{"num_hidden_layers": 15, "hidden_size": 384, "n_experts": 96, "experts_per_token": 4, "d_expert": 64, "d_shared_expert": 128, "hidden_act": "swiglu", "moe_layers": [1, 2, 3, 4, 5, 6, 7, 8, 9, 10, 11, 12, 13, 14], "router_score": "softmax", "normalize_top_k": true, "routed_scale": 2.0, "balance_loss": 0.00606, "balance_bias": false, "router_z_loss": 0.001, "shared_expert_gate": true, "init_std_router": 0.00988, "lr_router": 0.00129, "vocab_size": 50257, "norm": "rmsnorm", "norm_eps": 1e-07, "tie_word_embeddings": false, "optimizer": "adam_atan2", "learning_rate": 0.000688, "beta1": 0.9, "beta2": 0.98, "batch_tokens": [65536, 131072, 196608], "max_seq_len": 512, "train_tokens": 940400000, "max_steps": 7195, "dataset": "wikipedia_en"}
Below are experts of layer 12 (counted from 0) of a mixture-of-experts language model. Rows are named router (the router's row for the expert), gate (a neuron's input weights, with its number), up (a neuron's input weights, with its number) and show model dimensions 240-287. Each number is 128 + 24 x the weight over its row's rms, rounded and kept within 0 to 255. Numbers have three digits each.
After each expert's rows: "gets" lists some tokens that make up at least twice as much of what it gets as of all text. This comes from a sample of Wikipedia text that the model never trained on. Tokens count by the router's weight.

# expert 95
router:105149150097139136091136138137138087101120118134118151154114097149104135151116139124164135126108135137172119124155105135138126096150096153115125
gate0:117122138168178104114157131091094124074174142142157192156126082121132108121121133164145135084134122136162108123135132144139150148159151096143126
up0:157138124148065138123099108122140127151098103111137106107108156126099151127127128127146130139133055105138144130137139128105128142082095129140116
gate1:110186188123113152099168081130138127104111131126143101152103122094140127123116101102095138114148160098193089149173149131157128143096140142151122
up1:101128147153142160118114154163117164097112142118117119105117139130144119155084114107108110146094133117137127137145144131149123117070128146107118
gets: "\n\n", ".", "\n", "s.", ").", "\"."

# expert 74
router:086128132095144130099138098124115090092123076167111137129122120123126191153130133151128153104114143164147137115128123163167168095119133135118120
gate0:134110118154117111135151126098100141062130135118085111138102081130128114121107113155093114157150147172127119134132159106082164130102159114114164
up0:124093050133106159087147157134159084161075131123096153113126110150146133082137129157105118125134110134103122075150111188128133118119140104189116
gate1:114123135125103111112138124127149119151136129120102095081139134110113166146169115118113145122072161091120151110145130169103162129092119129121147
up1:134093161126079113116128154137097123130138109137148176093090133138099147132149131111080122104124163122111105075118088135136112161139146102110175
gets: " ", ".", " | ", " (", "-", "°N "

# expert 2
router:107142158098173139118131106144128096130082114141131162130095082118085156150118140132118123142121147157155121102175113126135135097154059134092117
gate0:116116173137159123141098118153147095137080168075127157131141127129111142142144144143125120145127140118109146148141145120165131124144119123132136
up0:119115095133119069164130141163157102129148132109125123152125139115120112115107120137123139118111150168117106140124095108136085138166157136113154
gate1:140109140148171124102136124110099107125121140105148144146139136128150106157139156103157123139139122091120179086147158127138109108065068131131145
up1:116102117152172110109125127106105112124122175115186135154129135161135152154056146111124120151135127147138134111174114135155130093113109118114157
gets: " was", " is", " were", " are", " to be", " He was"

# expert 75
router:113133157102148134112155122108161105118095115181120141148124113127115171148135138143134148107131144186168115118152097163167135109158101167110130
gate0:136158140096175143137149155138110145151107086124136165134125081172141119129112144103126107169138149132160098132130122117109161147135116078110127
up0:154141167149087147123120106127135132091151164112133139136130145128103118125146094160130138124124120121085137132099170117134111126146143155137150
gate1:083121137089102147146143103110165148117141146129090109144146084131137156140127127137114133107118160128178123112114151127106148150119093144102142
up1:098060094108091121133138130115163134120141155124118107150124110104118147158154112137123139102168172102151129129101164129137139147121141138103156
gets: " |", " |  |", ")", " |  |  |", ") |", "% |"

# expert 19
router:122151154127145117108139116126140088091116103144100147143116103097085143129127145154132129151120134160163132104141115159137143107138088145137133
gate0:118100161149164125141117100117121119162142182089119106108152081096162147124151086127160147126094140136131126151164121102138125113118184134141085
up0:111121147103171129121163102103134171107176164130156086135158062113098132149128131124117130114078130142127133141170135125160107142114135118155140
gate1:139140110103117157116089073144134125097141141120086136124130137170129131118113131126107150131128106134151095156122107129129119140187085147111156
up1:124123180169180164157164173144143131182105095143123189112153117092127108155144139096130112151130150120142122118118165128128127085120142141139098
gets: ".", ",", "000", "5", "6", "3"

# expert 38
router:101153141085130164104137132173143108080070106132114157131130094121094144147120122130131124130116131143167100110166102156140141081168130166076123
gate0:149144085091127156132137081104141136106109134117114110172138143135118154108117128076124134116120149064120104113130121130115128148182084109140142
up0:118153125123154077127157135115121128128105131157164096118176114152125173119120113115095091137093159134124134133112104104124137149137098121088137
gate1:085134139140147133129167142148118103122136116148099140107147154104127132106153167166145134086140123121132124136130103140109100090138150149137126
up1:129106110090109118116145152108064139122152129124129085086133102139147090167163130150121116107119151084124106146083143130137153158115095103082138
gets: "\n\n", ".", " his", " her", "'s", " He"

# expert 8
router:117145128121133145099159119135145108102114113158106156151111105105122188156141160157146130104119153140162116125132106157116155107126124153109135
gate0:113081117139181138110097178121143141114128124161127106140121115092105131079080118148120159121132161111145129100143143128134111101158117132135118
up0:130134141095100175117128116133090121112155123101131120112125134119142112138126115120122139108150166075105129123104130137075154138137157114139113
gate1:090179113134140175142114129089150118114135180124095136090113125141126153126132112137128114154140097091118147148138125124162072145120148151120156
up1:124177127151178125132163122150137103175135114109117107102116145122116151138107098157111126119151113126131165145162133121140055131096147116100216
gets: " the", " The", ", the", " of the", " in the", " to the"

# expert 77
router:099139142045180154122131115142157114135102102137127157157119098153119174157128143141151121109123152146139119136141117140140136107137100147108145
gate0:133150130121127120172111089107135119147101152119069086130129124122156120170145144163161142122135147122105127179123088153140128119127139120111104
up0:116089101134084145122145140126157115107101112111118126096065127096098110095078101120131104127100111110141099097124092115117058114123156096128143
gate1:161158145108132149112144132161108173108062159135185159121101131127110106153124145140127127125107161132127175097116105081113127123143137118094156
up1:116120171129131120130100184099135133144126076126144081074123153163133149118153090106111155139162105089140116140110155148120109109169143132120132
gets: "\n", "2", "- ", " ", "–", "-"

# expert 43
router:122127160107130110115171110144154123105113095145122156151130085149099167151120119139117143108123124139162111147191123145155141099131112178118106
gate0:140177135138157140129118129164108129095104153121080131143125147137153160148127127112123105136123120137118142122117142074132120098116155152064133
up0:128135162135167152161134164116122159179104106089136077105150088165147156154130112103143095142124138095116161164129196127157128107144123140137186
gate1:103114134089076136132116130113097114158132132120106161133121081095153125151092098077087132120171128133107111114169111123102092090134127141121093
up1:140125098155141120154124106136126142136127110153128119126123173183134118095152136146132129127100140182142121120124101122123138136110138129095136
gets: "–", " | ", "2", "1", "3", "; "

# expert 21
router:103110148107138156111164103146135118121082110152131131149117116127090158126135130142125165120145145153136137142132124127160162118133119162110113
gate0:148103134121095122122109103104118144116125132148136142110144151114105142081154124099133101119134160091131120140166135120120109121091137161138111
up0:121152120105081099135132149108127114104171135074096128160097122123108107172156146155140169175130107107093151120138097132135149076149149108156143
gate1:103120093059119185120128148193115121117104134102107101102178142130155114158099091089104145130116168110183124124115127137103119143182116144090108
up1:130170124150117091153133153083165136121089158134143155156117096107169170075134138148160137115172120131090089136146111157146137130111175100163091
gets: " / (", "\n\n", " =", "0", ")", " m"

# expert 53
router:092114139099159146118148101157143119108117088159128128156113127108123174133126154149146145107114112127140120123149120148163150102151112143122115
gate0:114166144067071121119128128151109110112138152108128150182131134130101143168142159104128152170111148153153127130142111178122131120145132113117105
up0:119127108067129101117109157124140131081149152106111167177161134121081146158104120084143111155122138192133143129147136127100159115145117129147085
gate1:115136154153166125109147114166101119099126165108092158120170097131144117126171094122103123131135117161124133129147164096157069142141098119121135
up1:101141099135123143125140095112118120122109129117151087140139167118092199123116147166142128117132110110113098162123142103135139101118136122146121
gets: "1", "2", " in ", " in the ", ", ", "\n\n"

# expert 24
router:115130140104148126091136109125131089106089112129131151141103114130132174162110146168135158140102161141148105132130128154126133087168101139105129
gate0:169121126157134127174142110126088127135141160089133134091107121121120112153105149121103116113145133148113102110117134126087145144132111164110100
up0:158121126171131104167140097105108148112134119137137102109138130129144123143119142116172134124155098112114119128116136128074144117095144119086154
gate1:184149145120119085130136083105136147056100127113109146090106134148098140119167135143115143111119140155097111135138173129153143157140111135092114
up1:122177115144136135118154152119166111065157113144133147132174125153131137143113133141117122128127121164156122144076142172135135116080089113134076
gets: " M", " P", " C", " B", " G", " V"

# expert 49
router:114119153107167141118145151132130118103095114156101147176111114136101170142109127151151132124101154133162115112141108146149135145117076149117092
gate0:158097129103137124095125125130095138147157140118111148147151137120097152150127141094184166081138127152117113132108106148090151139126122150125128
up0:130124126114159113097169141137123137123125136105154120133129124109150090153136146166160183167078113121117165088145165131120074130110121187142122
gate1:125108130131181165092121138136103130105153079140133108159145145153136174124110160071105128081107138129134126130136146135053125131153146123157118
up1:134153099141096182138094115095136121154142075100127123093114107152161137107106126121094148128122112067146158149167113149165140113134102117147164
gets: "\n", "\n\n", ")", " |", ";", " / "

# expert 78
router:100127144100186150119136106144139100121082116124146148135107086129095175163106162148111135136108135136169135098162104148126125094158086145108127
gate0:133122136156140155154127153114147090133085156134093097150128081093134138111137149181147165126147150137162122113135129126118154116100120102104118
up0:149128141105086094088130120132123163121171142125173155086125179147122136118188119111105116117109103105127125120140112107105096148111089141138117
gate1:148133138110110120128149167097154094148148139127128111131096098101104100164144119132122126104127144123111133125089102109139031144105140086134149
up1:144140146182122103077134120167122197134099127104114129130150151139174125121106113144119082171093079112091103125115159101153151100114152124091099
gets: " was", " is", " were", " are", " un", " It is"

# expert 59
router:094142141106162154075159112140130114087087092164123133144115070102097177118088169168129157086128133171142140105152107138136102087151096132151112
gate0:173116103102117123093142127109127084088106119159089169186093146143165124162095100142082160131139148172110123131086150130174090121126109117101131
up0:164162177127169123159121138180178128157109128141152115149139160135146130127129074148166140183155141177144110116156133097117144118104116125136126
gate1:140139135116129133132154115103105144122120097138150109147107164112119149151129128119118153118124167210150093124150127159154123147083122163143113
up1:092137164151129163124123117162107132139154107149113121108123076127166114148090095093140141174102099107117132168120133141129137121117154108090103
gets: "\n", "%", "% |", " | .", "0", " ("

# expert 10
router:109146164091163160124132133118136113120096080124112162136124088106102174150126137162144115107095148191133102116138131166150140139155110166096139
gate0:152113084119117140151091168138179121134136139150123100132151118112109153144123125161109114150125145141131103155147099168161154102137140121123161
up0:159100170108115118100133119124140097116145118071093098119157090128175146165148114125123127087157119096115114128134141127112156124127122118109150
gate1:080115150134145136147156144106102120102109113139110144115129134098124140112088163165155119134100155138133103137130145159112083103096146144141144
up1:137116135124126133130091115098107126117129123106106109147139102129169127129098152149161103125110153108108081196122126149104048109083179142131146
gets: "\n", "| ", "-", "|", "- E", "- •"

# expert 30
router:117116142129140134139151137127144124113088120142119171132109102114115146146135122116111157122119139170156101130148136120124143103138107142107145
gate0:167105141117105164137162129129176102125101136078134132167118134120106126138135158103121142111122107142124088155133129096168117137151104094125129
up0:132128141125125126132123132118118127128142117128139117173086166127125116191124123124129107126147130116114164157119167088173157119120157142102103
gate1:109133135169145142127167147153124135139114143183138111155084156099134123142111143154133124125123114154155155111113111113129126092121138157133148
up1:120118129147142142101141127058148089117148154158128108113127093119147102070145167084103150130097158145112090128141095099124127116132144153120172
gets: "\n\n", "\n", " |", "| Party", " |  | C", "andidate | Votes |"

# expert 51
router:109123165085145123136132117118141117108110117160128149164104095107117185147137152124131124128125122140161127130150118136158143090165108153118124
gate0:154138099131177155133188149137174131128123116135132103123158155156143084131099136116081162162135144066153136097099147128110164100099108193141116
up0:117108114116211121153172100119183130152128115145109108164175163102126108147138138113094138114179124137111129153103149104147127094107141171141139
gate1:164103141155111188134167137114126124101146132147125139100108130144130099136118155154148122135099134138116135131117099124138123137134117136111128
up1:134088102136143117140170171136119151134105141165119164145159139138127150161145118106147110190179141183139152107142116115138117119101128137157123
gets: "2", "1", ", ", " in ", "| ", " In "

# expert 3
router:107153121079148148094150108153146106095101124147119134158114108121087167144111153143116139106126155128150099125149100158131140105142092158105108
gate0:175115106139155081147138123125133151104115130114179087138125126159140129133141076138115078146140105145120182111146109121129149105167135126132163
up0:137066151128156108115092163095165147113089140112156098109142128129114135096160079151137057129122122125114214101095131096097139144131089092154125
gate1:079126149110101142150136148139119095113123166161139113123113131112162170123129095135129138086077141157117102125132119130097095132114102163110160
up1:128100129154089151091165093141119100161145146082097120142139091085096113120133122139157138125127122122134144133112133138152166158138166095097137
gets: ", a", " The", ", the", " as a", " is a", " a"

# expert 4
router:117143135101156180109131111116148115094106109174107142146116094123094149140129140097113155125084124139143100086156128118155134100158111153112129
gate0:111178139111104139109142118099052141149100072140136101116118138142149142082109122155192082136088106128136112099129110145115149142148139129131163
up0:128164120079107146127139075147109095103142101102094129098138119135114160116101108114092140098122144101134082167122111132158122151112126156130110
gate1:122227117122089100118101129093185103130126106114145145170122146106122108117129147115136153148121114072115139117079067120132127132171145141130128
up1:152084131166141152096145140127104120132132143139138136131126096142084099089141145137105138131154137114161106167130112105154124155178088176133125
gets: "2", "1", " on ", "3", "4", "6"

# expert 89
router:122109144101149158128151123137124112109105094173113147153109080117111164148120148119132164097117150143137105107168134136150146111134065138120116
gate0:104113095164084177104117091084134151168102100116169107126128100153112152157127136106146138083097077132152101093139149183124141089161083128136115
up0:104094144110118140099076164135143129140098115148143077095134109143116169146103119097173139119159094118141080105122136153161123107157119147129131
gate1:088121141163135124146122133123123140146133114167156140135129139121170124127112110116119136134076116118113089129108133135114076151182128163112082
up1:134101122114100103122148137121121131127165117130123107139141149069136098162125101124138149136108138141154077151126109133152138096117175132121111
gets: "1", "- ", ", ", "2", "\n\n", "| "